Experts of a small language model: vocabulary 32768.
Below are experts of layer 8 (counted from 0) of a mixture-of-experts language model. Rows are named router (the router's row for the expert), gate (a neuron's input weights, with its number), up (a neuron's input weights, with its number), down (a neuron's output weights, with its number) and show model dimensions 0-255. Each number is 128 + 24 x the weight over its row's rms, rounded and kept within 0 to 255. Numbers have three digits each.
Before each expert's rows: a language model's description of what the expert responds to. This comes from a sample of Wikipedia text that the model never trained on.

# expert 19
Description: Endings and inner pieces of Latin taxon names plus author-citation punctuation, such as -idae, -ensis, -ulus, and (L.) in synonym lists.
router:122142124109127128135097099132114102124107101111120136085133148112157102112132134111119101139114073098145146110144123084094178087097088124139104175119135074118107129089128139157119140135107136121142147126162100182141139153163135124110136148118151188131121121100164133124134134150129154100085107095146088154124153163126164109131128128126107077168138118131088131101139143090094145159162085156120101116127141141122143139171131149116135144129097140165122087113166079154103170086163077147110137124130127064067111109094109138107117104105114086165154097175117130143134115136136125120149117185083111157113131156114141117143124144125151127136146101152127142124104162107114088152136111158142129122096175098117142122138098115102121096103124133121101119122129121121126164118149133
gate0:121131155145093123096121120111102125145120118165121167140156136136117096100106113114141131147155125116153109119104155120128176124122138118149165152127142125074128130127093126098105170082109068118160117105114113119150157103166121150150120106143081163090093161125112166157134128169169094139087100108136115133125111143102128126111124117136156102148142135122115110117140100122123174117127154106102106125094126136131131145147128123150112103121158114104133089074125118154166096101134074127144117094097130170183134164116124080163114099095130127112158104133154090139108156126162116123131111118124114166118091116099142082143098152139151152183135144113170105137117106115170102149122122141163198148127171131120149139167135130173112134113141170118115113127084158129103152080133124
up0:133128077122112145093084103135130090119128116153109127134162139129089111136147138105153123144147143125089130128132153172144131128142163120100137129134123148112123127149088154133106158127131134156170121106116127152112100122132149104156118136163129151130131127170101105060118156123163147126125082113132073140134141125149107135108113110140165178147130096154117115088085117102156121122097155100106157141092107133120108126160136100077154143060106107160069123094135111119148116147115152142152143119108129101128173099125155157108134131141139108131125166081127135106107075133111152086153117117128141162112147142142154152136185129126110106154141137174141097171117105126093157126178126142140096127145161095158137081142079149144122171124142093158147128120161138123104118175159113
down0:140142156122125113101104136133108085132113123117145113104097075112132105152120128176122121171130164168148129174121136155097103147133147128163119140161129132090080076122128103102105148122134091124098132156118146118169119150136087092127110112109135089120109131119204133167105147145123129123081164104132146113141135132123107193114129129096099130140154087121111139122095120129121084113106193143140112153137104106120098120116169123184152095124116133104134115108101094078120139170151131138108143134090159120133108125123131131139075136147120110078144145135081120133168137128148120154143116136120168105128115112131108144130152107129135181075141157112150122108147169148123178119134101135110122127122123121087151086125124112138109144125144181161131128106157089165091105137131136
gate1:142105128133139134112095095052137176125125141154151157090144172131137112127117153111150133156161126136120125129096140113150158147159138158151178122124142142126145103126137100110128112133119166160109137107084135152128147118143124131107119125136075123129130122087122115134113136168097124123146087176126144145103115109132133138138083140163106113118143136137118110135126119176091132134152109097134106139125114093179147137119130147147106124118174146076145168107080168146120109118115073138123157050180136155115145091201117109145125133137125089097102129111087183135148127120123130144134129097127131119092130151097153095149128147140139145138118146146143144086094070107161137111118104124128189107112113095130137147146145124126079133170121150141136150106124127114091132086111127
up1:112187138178100154121151144123105125148126110156128112126146115135137097128131114125175094160118084092118098140141116083080145125137100106080167115174143105152144101120143127083154128117082086120156126146138141143125117128144121112182143189094101163115128184145153136106148126153157137100057142162150088143111106109125103121137105130143081090121126105101113145128135070116145127183103147133104131123101117130113139156132140147152134155117143151100122084148165174136132178112134108131130141124126134134134126120143112156145099147145121093151147104108131136109100093163105123143122133124108140132140103120171107091138151082110147127114119095150147111105106142093134134179136131139124147148122172082136130161103105120116138147107100156107114130174124110146092138100156150
down1:115097143122146128102124134114140162127128154125160149130152126109097166127132109138163161129100114133154141129142117152101153134134136166121134099133156109137154095144120097120121131106113124159150090168096163119122098096087190088126120103119057145114145135139121161128118139148174142101125109169115118124106128083162093209147142104154114190117154176088143093121148126095134133123134152128118108123119103094155121095102151153121146139098172108110128119138151156093151135122127156116148102152162135173138117133126082139185159144120176114131141116121142129123114104145176156138141166113135143125138140170115097129133093099130148124143093132098114103116128096127137122166131118111108121150107095123121098136155135108145146097128128118133105151084092116201179094142151136
gate2:097121131098144148172114130151124140130112158120130137110132158147117095132131110084139120115090136094150154130121126130156132099106129165126089165127173102137132085117134096114128088103100180116151090132113121136140145136128134108152125149132148114155150103154105146160144117131107127122110112129187108166127120135126099145085139148082131141113127192109144148137122130089128117131129145081072152092116113131140104112138142129126118118134131163109114135118135169151164113134136173081122113106063104149170127139153155040131104124120088107091156134075150114106139110137116155101148122110119131088112117111155156153101140148125128151174104126126128080114122159077167159139102146106155159140132123113103104114128126137139131127099102127073123106134150121148112170123193120
up2:108130151113138139122183124147146141113099089101120132135146110137120135106106096139105166152145134119121090143141105129097147148134109113142096146165125105156126126134098075130149106134157165083129137101137107128124135094155070129122104131113132109165115105112137131121102120131135097146083109113126126137078126104112083062120100134089166149141074105154166070167149135186107165147147140173116137117142081104125130144148091137178134133146139139134115149105093129151101108147106176154181083130133108128133124088143141128167110146105116124155126125135113158136120140163126137129126126112142133136152191169137160070083103183154138109105128135149105162097133119118110145134135160146133097118130100120131140120130121082128142140121149073102145165105150137125127121112128105
down2:140155145109128090112123147124100104100141128154108137153080175088107105134112111146169107098139100114116107135093173101117161109132152099114130141120096106081104188158165137131133126115150106107131115083120158148149106142173125158178120122136111170158150089108122076135129086116119104115111126148091157138146190113120146097119118123108114101152123125130141149128129126088136138109123143104126141145121142149102122131114154136092173087150136096117109146099158128104086164131167097162149147123080136126152101099120126143094111135109100120155118159119114133136121150149118096105118122121099111124148161111159128140129128130123117134115137104133056168152055150154111095140169113059107087118122139153134097142160130139130170124120124128118103136135126126097148174125099116
gate3:114102089150141112104118125121133177139099099152129139148121148103089180152125121117143135155146135073129113106133121144131114114107132130119144131121146114136147126106130142070166142165125115130106151150137101123073144105162131127104135098142143140142132138110145105132141112136108156153132091119146116143140134101131105132128138093132130130134116117103069073123137124088183148175149111138082122160111151112208151120189130150161138146096118131157155130146085142128122149093146079139103144123112137118096102130080131112157132079146153125140109104098056113153148150101121135135161114151123122108114155131106092151156145123178114122104146091188138111090123160090127129123147143103136140104129079131100119091107108107118130101129113140147136175088142131124120144159101175
up3:131133096134104111122117133103122123120105166136139134100168098145140140127137117156132148118159130120139167152112129176116133117111148129088122085101102140111069187107136122119089148079137133173123124152149123138146122155127152166138175112152109122118132091128131107153159139112130126147141074113105143122127157155121103157130153147132172140110100096120096126116131124148099151120096122141110120128161145142150105141131116193146154125092142073165150080094153088115155093137111139114134116115159083091085093135084139120113126115135138131144105123118121125109098119151133122133186148139117165100071156191089136088137170127119135146113152099126125109115126106125123127104115109147117118149108107114149152109086140200112106114153112099148135133101126172126183109151158144
down3:137106085145161136106109147111109191104195116111129117121143131127105147096155120119146155100090144124111127141104125177189075131149150115107127163090160176110126129138105134127133134153140117151083094146128092172128141096125140125106120140156135130136138147087090144109147121170103113109125134152102133092170143114107157081116077130100128129117113118135165119108085103115145129114118151148116127103066098098135127159114157110129116125101132143152113138137167100124080134119122148097151108142157122134106145102107147161145129118110089167120145120122138121110091159127150123158139188142147096133122089164166123124102141107092135146102139096155119130144092160202117115173154153118117124132153129109136134132099068129137115155114123120104148097144123126115119143175127145
gate4:133099139107113127148084148136131102156123160092130126128119113149103104083167146115128087128164115148089137127100162122112108133091138122123138123126098127152146096152143138139154105164122085123141108145078116128127134109153157095132117162162090125082102098141156157159134123157171111134134105083141120139115119145116147143153132104110161117142134110105144120155143135132109091136179162161081144096139159140092128087129121115120135114109126131134155126138125146128131127166150154139135132116100124106114175181119116133102125124111131124097099140141140106070156079160148157145181097166168162152094087167147173104142104141126114134142135172162080113151129119130130090100117104136119153164127133151114130132150088116126088145141089179153149100133105127117117130103161201
up4:142094118128142113146106133120149104136117149102120074112093132124110142145136150096119118077143110124135115116118166144146105113119098166132110147120119092063121110127131089155136129141099153173163133144098124143086091144155131105175095112099130155085107181116152108148121125156121108118140118067126133137171106125165147114097143132153124157129152129089095115096098127118133109149110156126096126104113146162133135087108136139167137124124113165122143138107114114120157111149136105131136160160072167126135181181078099141105108156134109126131107149113162122098151112146120126116173156132157117131089100126114116128129140123092120135149163149083084134111118133121162132119162141145157111096116147116106151150138125115139083136159092120185121095157089182142135088099125163
down4:112133123076119134121082127156145094140092100105124094093078140178079141113155129113129136144106147079121117148108137136118109116138117146151129142140121140155111140117135115152147106128136088108150101144141105192110145164117136166128165122109126115146117188152140099113108122092077170094094099186109138117154156108136133088135087138128112108096137108098110130138069114113095125116112156121087131153136119132144134128122125147139096095113104120135127147094152151139154124097175147160118143129120087150161136136111142160140103124156148111125102123141148139136097145129091126107113193178112155136188165174152130129117143097103128152126145103125115113114150112144148144136167149116123091142145116070160142105109157109124144107152086152114143105117134098120100090132158156
gate5:114105158156071107116163139149076111147136107143125130124177112126119119085129111126109137163147114142150126121140134157162141073116077140142150152148119137106143140129123117128134119116065115170126104144149144170139159133133106132120152144127104153142137168123148126097154158102144148134107112145154113121129113124105091142129136099114101066129127126143113152113116120102115116141120106117149149146147132137147135105080115135117145160118108146130109121094107109189138183136115091085124190172127117150107105137131136115105150138131143108139117155139144121177101105154096131154129069149131081099125094132079095155152148177117135107124151112115133144146111138153144118075124156160134143155136164105153128109135097152164114097075141127125116141171192124103145184132162147
up5:103138159147125084171102146104117128092136120121157151149135111097150153143128128112115147140143129170118147140165148133132140163090166155116100116164107127160127148131136079112083141132147137095138095146137124097111139173135127150088141115138148076132130102084117101149121110121082127135121160101110162122126122141100120149130138184129129126146137143162146140154152117126200093103127166160146130127127125122105145117143178090101066114136122136156158120091141150127112133094140153135125117135137132119148132165138096176161089144125127196145137148123156104064104123142156130128154134149161100093166180119156137103152144099124129132128106145096135169145112089145103143120180113123121159113172135176142122127078131119114115153108107107136144109136101114105146079137112124
down5:146092113112126116146122138132108147179155104179123109102118169109109172154146092103139222122141087112175172119114143130134119148129101132165119141168148125129117141120118120110127129125130110169153168108137155136102147122134113163103111162106110109139095114117112122122082139135130120213116130145124101149162135138157113163112115091092100095159129118124125152101147136132133132123140157161153127130128108124165105163104139112104151090118154128103112093114135145140134146063104131089091176124161138118111166119117087121143134142120145120129168149139139137145145109143132122168173116092138084136097151142125154166159141135115105156105149147110149145134134151096137159113091121130114118118137136137170143129114117135132105155120111085150089112056179134130150105116146118
gate6:128152140121101111064131143137157125081119182122074121127160151089135119168121122104124130131099158120144117129109119095146101098089170130163156105135147113123109186101132119079143135137164140093119146127102141127113154078124110192088138130119131131108088121150108124145107151140134141172112118138130108090140134121122161117123123134157147087127147119082103173153154131093142074126132134143120151112123192113161128085135137113125137135138140123083170117160136172099111156140142139139105150119108120111122173121130116095192137093150153135113145092124100143098179119138127148126156104125115120144150136184163149128154139133143107115141103126195135100124145131113122145104139164141088123137104142124113129154132087127129163131124167118156116134145168132087133155104156131
up6:113123160109110147081068134107122116137102124127160163120070135102096058121152134158131122138154120148092118148124111102154151124131126132096089101157150124124136125134153137146126136167170121170108135173149153149158099111143154142182117109120162110125130119120152158127111101120138094122120124134139145117110154118147152138165153128151066162152163079131105118159118120137127119086145127156083114099111093168123131119147131102155114157135118118145112105164127130126118099167153141133144139105119123100074150139123130120100101123153176152134121137136102134172150106079120152126132109089148118105141140138179101067140094132139108141121146168105144133166156097159147138118116110129143162104110117159119120170181127109111170118140153108158138116101150143135150164107117182
down6:130126105142126151124117106165153094151140131148130104120156122120151095108149128113102148112113111131159133145145156134137142133125156133164134157153126155106142055122146163080179087138146111153120163158128148153175133122109073097131154126132110106119116116106112137125115135122163147072124151118101159122145143150094134177118169150134139128156145093119155175143183093117150125096139088102170168139122133103118137142112120104147185110168136142113119139157099118133163160087132123174115109163103159108112134155103109174143157115133121097160131113145178156118146115134089136135130110140121145155106171124137128103116089123130135122168138129147124154115172148132154086079133114125173130146122156135127161152112109128171157155099113110136183164175122108139126149130157128
gate7:138115117108161122131155120111111115118119085147109100153115160104117117125094141121116113111149147134154145139146148126129135137134179121164108138136128137106102119103128111113121119128087120140192188130120108183129160150121120128088123101179135111114148155085118151121166156111095125142121105097152112120135090123097157114139128119141113090185110125173109163122103141125138083128157125158098132139148144126163136149145174167108093165110134139137167131109111120133104122128126112129113129160134133130111103131103125121150104118184147108109121118141122103184154119115089162145163130134177171172155129106114130156126141114170108116141104165146152143106136130091145102184148139058141128170115182140138111140059171129141130108109149140155105160118137125069131142138111114
up7:112166163132124156121142098129161151128117138125136188148105119129123121121133094153130096120154135120145123094112132112112126096148131114137137094085125133144117148148173154115161130114129112149145136142150088085127115096140178111079138133149091141150113133115060086139108119150104110112144112131110111121113109136119100104098120112099091106095152139111137109134173157186106137121105127115135141145146136085103099091106122125107180129122170120097140157122160113164112156143124162134124134177115144089148150119123129113129151152120091102131128170145190133113103142135156124136143130125105145101100112095148128110111112137161126093113156134118102141123120080148135123148142056128170108103113103133085121125186119117195098129123080150111104138135067094147108098155115122
down7:153179143157096172154115131149145133157141087119114112065151122130121122133131174121159098136174121080122103108135095110128130110116150139110111181104147122151148143107081129106118096118096173130122132135144133152079140147103116119139145110114116121134154148107119107122118106140134137127111085138111125144115120175110188135133102112099106106125167087104078133139173123135084125169110107115118129070158173135107129131110145142153149163120134121140162083122129162153102118133106105158114091098163147109177109125084171129157139151124115113150091142137132125110115111122088085160130098136113100113143095124135188126147157151131125135120136136171113129107141135089116167132133079108089125138122094117140084105115130111146100148154138116152147147085124097106139164158128120
gate8:139114172120122130137142148130130130154153143111134098102151091129098119132139134140109089108128139083109110114108172101111135209107069127137136118175153138184141150125153167120090126144122071117107141129148155147102165133134162096125098093117089147128098142142113100117113135171134112132094105129082129141112149110154148117111140072104134114114133159134137124104145103139100141102088104115156118095103096116164113112105099117137160106107127151126118144142141098152121097118158151117125134146127103078123153164075075106069107180162149104116156096136139126089104116114119142120168102163132143112120144143103172105132115117123121086163101106111133113109129126145133117119134130170116084122144133123084118124137168168153142066127146142156119147111103147141139130135137150
up8:135119130105119139100114102103140141139121097140150142131112119134140097104105127171100130101159042126163165115135099139156117112136134127093143156098141167145108051147117102135171101124135119151165125155065103112138113142117074147094177108163137123146079102149109126165152145115146117130096151113167173144113110159084126147136121130100134146133113124126113132128105168095121110126142140128148127108138176181140131131100147101095168095126121136101139120144102123138140169150135109120110100103138130149118149118142106116137127143116110151108122139149116146153139118157115147183109118144134189163118096111116127112108123151100145175152167122117126124141111157130109133122136076129167141136127141122172108139099117115166164177111113105168122104114122104136087157139063132
down8:118138156129135132150113160134136129123099115120117089126121144130146070147183127112122149088155105146127166155125152118150089156172124127156137162137112153152126109159158154111111143168153131132126104123082111134135131104083101118133157087109093120170183141141129091135128135141119139121125148133157150114098117169070113140118101122129148113132176147126121189117087123123097100130123119111130143162096178197122077161125118101140098115124143098107113106129118121121139127112110156115151129121148081088136088146134124153148179096125149156140103138106126143160164105136135139160140110142103161119110112115107112060066143076141118096137117148121126118134130106124144089100146160103150129119130098070151124129064103113141137143162120137127149122126155123111130131123123092
gate9:147145151138150188139118109149126097155123132122104116116131149183107122119111149115098107139124111127128131122161125093165173123107092118129117122105146081115090158115150125103156129150110116131102143143140131169116165146112151094156160158204160169130147127138110110073120100136159173107113116114172105138147103094079126132118175156117132127133113091103112140155124149113078165117117088128171096110094148119146167123129108165114129144162142134138139159132138109116144141139118132141149058108100116129120129085121116131110129105118108102134140097141128126138133135131099139203077120159081159130141162109134148139130122134159157155124122120127123151058155120122098097111093127110104141124125120104079143133144126176126113100144167144094166110125141113145135156140141125
up9:141145152128093144115140140150156159148135129124098119119091166136118129114152146110119157122122117107087158102175099129162127104111153111113152172072103163157122133094130126143127158146051143105111110109111158151131164157134134138156147150084119147104125138113148169123130140120132135131130158168152101138105113141077098139122123136145090131179115134124137112120132148116098120129077124142130141086092140148109145111137149129119117152091155140127080116153135148153108177091099108146104107118110137132139116150117134120112156113148177130150146128190106126087080110155080087125135083121162128124092143150132132128148195101136141111140143152094117159152070131114090157123136151094121133152107105102101130138079124096092131149129134131093106114153124101128171121160158118
down9:161149089159083072134160124137118112122106138114096092152163115133118133157086100110157115125122140136140115150167119141092127088126141161128083088116126142037122156131114133137090115158152116098112129133120088122140154118144091095119097083146137145119121141145114135119108111141148160034097136092106120127135180120143127131187135148150146127075118161148094150118109134099113124108109120131141125162131171097157130129144127151149136120110116148093077158128119121136183110117129112118137107124123126111128120104119154126122119097084085135154122085110132120128122115122125121136101112168096112132132098126114173135126134105145153118127127126160117113115156103144156131112126076141179132166129150117119127120141127142134116128161129108161118118199095140082115164127171125
gate10:118122149104094105116120089134109137132131096131121135101118137117117128104134101136134131096165102157124123112108119065163089094117135119115104099131120164087133114170163141106160119163121102143128127167137151128083123179121120144116141105105097148135173130129098201130142109122158132154133122154171145128172145144105151138149086120127157115070137123093115169099154116121129126130109144069123125091148127111146165105113154094110104140094107092148145090096162099154140133145142106134124128128137108142164150144089127148099189154145101101148153122182167104104136104106165140103149149160127161136120118134130117161147144124162090135141131119167077142148130168122151074148126084148128127181117117124121126168117148100118120168153103132130155118123129139098110098129144126
up10:127120144163073143133137148114130118147170157073144104108143127136107129096142180133142124145119146117123134138103117137117113122137120124188130146119132159132136143097138111104200128127125162112111135138128136114121170154131107119133129161104144102076135153157089107124103119162097113104105122096125119116107171100130152138129083136081099142122120129077130108124094147131087133123134147117121071144109115129136110132093100121104119081103124110070092108163139160107087110131136133132099146139127111160142148117142107152094113087153100152136099125098159151131129105155130080130112077157130099098113103112182139128123122167172146139164084152180099150110101143129127127128152134088102121089096086112151165128108153166125155134097132120138138151133096113103099135162096098
down10:084110109129082129127132119128102098102101120092102132159123112165101127159100138164135138127124133147132120129108115139174092139170136120131130098116124076089159097126139084121127140142148111094156150157131103102109097135143114088196122135153134111143158121128156133098162108137136129111053134098116117126110120142159107129145134123110172126152120157155122101100150150121147110132091131118134113094108131203159127150082094087122128116142116121135142170112119120160142146171207102146141104114144178126083126144126121112126110125102103159129118155164109105173145155116115153101132135135083131138097123171132156105108121108115094097110122114130166114137148114121121148150142113108126090110184127113127119149121101089097113114114138147101157143083098093134114108103093111
gate11:111126164132110165105142105091134114160086139139129151107139095120109107131132127156141110134156091117094162126099123115138144128124126107145116097155117094117102088104100128121132116160143117090143120137141161132121138137186133106124121126089100156146101144135133122165121175112148145137104122152138106143145123122154133113155094129108143148138155145114122160125166169119130144132123157133069163144096110078146088151167149137138128134119133118154089120087126057111140150103082073124086134153136126070147106178145159101054126113107096151159122070151130129157137083109124116128163106126140140142139115150114167110132116137135171120125086116115104141148087131108087118149114147158157108152126161141116125122131100125175098123133080151136138083074123110120115153137118129
up11:175172140078083152107157100105131133083085117114149133118146119150126138095143120136125089137123101134122176117123104117122120153123104108127103078115127133122115092087099130147112089119134129109120092129125158147127155137110136087158100160104143161108081127152155133123125102168155080115132131125159098106106114149181148125158113106138146104130121164112108131173144127157140116143179116097090135125103136111108144159117168125119128086150140105147126094130098159101109137115115107104151169139143111076108153152125168142093155123123118150120149113142121117136106136076108118098138080130104092160128120136122163120125136103174110097120141121097135175177143149140132107134120132181130154132112189141083140130166138098111095128160108104136104122094125118140077108102135093
down11:132124113133117117116104124144139141140138178104105094151110136116160164079115102102143114130091153096155118094149162122102132115136172126158138174132150131128116134112129120156113124127155060083160141123153138136127123153114132153115096171142169064137104108177165086135122121109117150106141101157093131103104152161133132125099127124188157149118108104119120129124161119165167088178093120139126157126107103107100128116148110112118140109155140137138115122100129128174156124106128139113106134139110136124098138133112119120094128143126142116115123139131121118103124144159162090145094141098093126096148126111149128136125137185160137123119128154158089111107132077117156115103117136135171162144141118145157098084172108130156150080145128155143105121065166115145083138070131179
gate12:068118119147124152121128102127157110135141139100120151149159177172143129113085138074122139150141126095140100148135111160131136121114114146129125141088114124174110100119117130110116174149144104107164113101102133188138121141148105082119149150155122148158121099144149132185137102128132128135140133110103161137116107111176134110160140127159144144106090108131118145085150134132125147142143120097100095097073091128151132116164099128140168116143100129160121138144134094151134179123152092123091136106118164126124110119161180140163180137104150125158112129149122157165145092151082139167132132130120123093145107115143117157185103116170129109115136135184124127142132088150144134163097139146155125127123121146154121110123112108104040129104134105141146133120111113130088138133149172
up12:088121116118127165171096117146104139123116155105113187110139112097132152123108180109108106118117145103168136100109102121114118157098121165097096133094120125114099122153125103112141104137143134103111131116141154162186117141124134083086173129113150126115138098131147129166118134156105146113093128117127126144109111107145151146156159147128156110140126121076123107105156185116112120075108164153156105147147096120108123139159104115107168109133117158149136142087176146180129137070134094134061099120089150120145094064138145142135134074094120092169147131146129158138103125156126141156140126119123071146153130138102117172160144109124150108126120142168149140109132118145123099113075096152100118127135156127104109156121106148112102134107138132121142105117113131131129125162113164
down12:106109090101143126162102167135187138123158126080134163151148137119120104131130081156152144132126177117152117121151141087117147121112153089112113070107129108117118108099124179137117120124144131111133094084118110097174170107117132104104145169078121137134153143151115153098143131166165145142139139112072120088093121127173129144089094161130124130108101103107138117147115165152091111119120103098147107152142122136133112144141134123136120117128148101152116161083165113141159103117097136118137110120112125164131082121089159103144112097111116098164128143108101138090115138153168078103113123080127133126118125137139075170109138128156125146150112101125136153094155161124131138092175114154128075141122142124110164098137116139113121126086141147106105131162079148146133146118087120
gate13:128105164080126115114125137106119158128114104146156157119130131118096081143103128128136086170145116128081134141111153094106151124103121120137115185115123129127132118188140127130111127157157160155129144132105149132153138112159147100179112149175104106175119124067176115152115124144128128141139138100121149136144093124127132143125115126127121134110136155169113140143149176134096117109157141155098113142140103136108136137122127118139146073128143144118094126163123117142152134070113127115129105167120071150125117123058095117144135101145101161121090117148123090156174097082148137121134132136103140136103134099116194108147135122164141140138144111132117165144143129115116161123141173121124133108125108160190141126106097121076111120100207125153143180112133130097169119115124145
up13:144112129139100099140115139156125170109148171111156148102152120098138095138138122135105136135099105127140111162131109135082106176141129134153160131137157121112115187103163112109159192137128077104148112138143137100148118094137136143088140146096093182109162148110118144132120136164083120128109137120140141115079158141131112139122191158115113131156091165114111077133161128105187168116103158117117119127134195102115071120123139147140135163116137158137075146123138090128138130132157091127103114100128126118093107128172140107115121114133135114141130145116135149129111110117129130148139155131122108138151109135159089127110133134065155081148121112098077122094144075119145095132139137113110116122102146111129121128137129144134190167097133129110123138136173118169143134138107094
down13:100120112132129124147167131145159108090147143140148140133138126103115132110096126129101110160149110097136117150138115163124142196080142124132152131077112140099138103101118113133128126156124152089140129158101169124136131127118107158169091144105160143107147140065131130128152120168147176123186128133136107115123126109141141102105122120101161111163166118154119134158118083105178127141138116097122126119126132136138138166074145124130130114167134139115125125100129125159055113154100108152162135129096149101132158094099086139115071137118142111080116126126148124151100132145150102114138126136116083181182142166160084129187143137134172117137128126145094135123106165177135103127147107156108112119139160144124077155142109153155109133121108160134121105173138133167155111128143124
gate14:134116139075142120156166121130138132120121177119148099124100136122101121116135135125180134101112108143109094082097102128136104164127087104140168136145068141109120126148146155101182150124149109099097140157132114129128138113162144085111121137111110127099128187116139111112105166171166150159108133136183138160122146123155117081144127094153115151101134122101080119090137101139149101135057137103121109124112111114138113104158163108089097152154110161121114169144073086136096138091178109109147157134110104124124143134117120135156076125154134143108115135099142111120144151133141124121142140084102176115129119131141093179146097114146097156125166105137127129129125115106154109147146129144067134128175150119141104114110144130171126113109121119141138156138104115132125103088144134
up14:151099127126156122147142119127106145168117136119096154133147125147102126092124112139138100136128150120110158133072128116109118137145120102154136125126146150106081133138101121067156097133156104104103155165111149130147172086156135149127084125100146107111130122120104084128151142141128121101132148078134111110121075123119137123151122115147127110140115075097127106122136138105110131143126176119094122093103136130132121135085160133155115097176168123108151181145145179162091108132127080138110074129121092135149106129116095119130108148103139109116120125077116120070119147157131138136139104104112154081107094073136158156083095110135118138173111100130134109102108063114117191135112155141127157090091172122136115140122112117139107141107107160129154161091131135137121152125095102
down14:138127163128118147135187117110159145131156115155101097124155129155114130086142154141082125132190163121113154119113114133132147161106118131103125074131126089125116136108123144103068108198144130107153153077128115140152146117114150135098111161126125153109124104109146167125136157155117116093107106111110160128120126084112093097172120085138114077117132111138133151147124170123131158157160138109153108140145079136146103138142126156166138128088158111143145140146152160162150087128094106114102094121132129114145133120105136121156159109132105097107091105110101133138131144155062155172077137142087125102144111102136171121102140149142124107128098116146138124118124105104170121135116130108133122116169177105134123083166102161115140104137113146118143178137145131090155165130123122
gate15:123115159128113090088158134124142164100147106135111108121116112119150125095108099139129094092136129125127120116153142129106098104117137125119113136118100144137146157099151095152164086201115115131130089170150141153141111138091146125159180139166146109091146118090146100128167120125172162113110158102111169119148105153090159120110138154129134109119145118123133127130164131125108112108125099122119113147132117124136100122156162122152099129177134159173094114154135137152193124164134150052098098141108139102148113081130135088157070080103141113151143112095124120143171152157117145160086140159135093116129128127137156107143127140144142125136113136110178111120149149167142193085096149076112133102122121138096138117129123129151138171101104120134112125154130139098127133102132132
up15:128097123118115090107148160150111137135138151117129135140137122125123136112108138155081131136127121172144108134143165071113127082139106143141114133078089114124103112154126144145113113139135131095139089138131131185128136129146099151146149140148105160154171136093161140122120180132114159151137124180128102153138086121130137130099132158160111151099211127096133150130118139160140112121101121136159134142129121095170123132116130119122139158121117144128065119147092121107117106167183113107146148100089116123127141096113120097119084119107143144085085128086129146174138121121167145138146125124178096129095142125123111093151106161116105136155128138080146140111107110165167111139120100069123101080105130130084152136101141166162133113160153154126149119148102112107148179108100105
down15:134122171113151108133096129122119107162117128139113124104106123114165124143099108108131160109130156128111121167150140099071136161147129126127161125144127085127121114151127138162130108087130114157172127168155142135194155131104136109106134101139112136102148121126116099126159088129099069108164118130144168166099118116145128099142137103115070121127172142061095136120143148134169160095154099131149110151151114160119100097163129126135148132148122147156124113133136130139112078097160104136134098173096122114164120111127107160187110129119105144121109146118139126116145142108143122157116156094059106127147131080092149133120140105170125135097137138105104119136162171112112102145124129127132141075144148136138148101159152104162157105117131063172125152140097141129128107162131092
gate16:129118170109141101153088155070116101122110154151135085116113123144140117104136125110105156124137122106072091147130152127112126162118123133147126088111106130152144131108161175093180151113136108120123128114133173089098097110123129109130111120147117070132140123155147102077120098123148132130109124148148116118141112146132081154109120125174124135098126172111143148116172135159134132135083149113131094129129146105158143125108141113160117157125127130092152104131093125103169108145125177113111118148160133119139120133116167079131143138130150164154159136128160169092122160148114113176092142161110148146112144121102141118117116126172168152122088097126150124124108126147191119082164160146189125125143125123113073149158144084145143143085135132116141116124113125149065114089111146
up16:181123129149139094148115124100109156112140103130150131123156126163140132175109126137106118146129133111137127145103119097101093144169112088144109160094124141118136165136144127116148142122104149132096157125152101102139114144146123111146098142080136126103139113120122100129152124143109121157066092100110120117113108145123098092133120128122067112125156138129140109144128165115164129094088142112109176101148132062140112133112144163095119130100166143130106149117145116149144133143104097112119131111121110105078125106110109100165120058121112132171161159132122170114094151152145102147107152154143110099120122172118116105110136128104163105131129125122196139079159126062150101107102104080111130135146131130101073174112113161130172122165119107120124124145150078116127161131120089
down16:116133168110167115097147140114078137130123115113115143106102137155134086171085120090119149134097124099160135073163144123084144130129115133147135164153158101100107102175156133117130106112108121135113133149101144115126162124118128139146099124090104128121087127165100070118124173128091124176105106112115162116101144141122178136135122149136134122149103115178121136103172093137157098131148110121095129164091140107131129094106127155128142172093160137121122155145153150107107127076141071089136100116129162142169129101097120100109111168158081138119128163131130141101115124159177094137151146135107119117122154096132105104100110110114104131154150125144100137139129133119145144150144135153137095199116091100128148078133119120143137112138131119130162150153161110135182134115155141
gate17:131136087132144104149129126083135139126105164112106167124114125138126123131106130156123109122116108147118108119137134108097144173120111147123142119121091155105079150125149127108141110156092109062124154117108153166093190127107102081120081156118138141073139158126103096111106138126121145145131132105148146129056160106152154155106135126111136157126145083151099133134132109117120100157090101157121149093098146096086138123135163104161111132154105098085150186130129082121158093094141113126115145119082105088105140178108136123133136140168137114112132156138146120087136105123142148165125067130153133158077162156106106104141127107121114158129131154124145122086134122178144133118105125178121097145114144116145127166121147152159075111118132112128113135097129133107114134110120103
up17:121137098153173102130107154121129126133078161131153162107106111157169129081118131146087147125157126113112102128138115129089131093111153124120121141116107136131094139083122115094122145122144150125084164134126167119138108149147142124098095112146103126142153123111119101089104134112089113125115119123133091127113132114149135125110144144060145111116134096109121126172166170112121140143117121122140167176120103116108096131103093145167134178127107144114156093120169126097120144133132132117096141146147174103096093138126132131162126146114078082166112136117153181130181130110169131108063130159101121116129098112100132141142139058114179099136127139135102123123145134142147166160088113122149112138074152094118101107129113114168109146089150114134104089110103147138118111168150117
down17:137138119132124129131084115147112156118116175089132118153116110153124148111141115112132167130119161097134147166160095153140100161115169127154166123114123192126117112117125106134082103125132099090115103110133115165106126130121134124136124168133156083114132161096160145118147126128121118168119154123155152096145107095164133159142128145090150157134175137109121136120129152115123148109116128068112146145106081131131156152135141129120087148145137133119123149147144123111114125112074128094087100138128118154148104185110128108139085091106147138108128190104156182104119123079181100105139127123137136095119140116147119143137141117123117160160138118114088157124136126159110168152107143090123122118162129142156134164102131108096173150117080149127104154210103079161135114154151127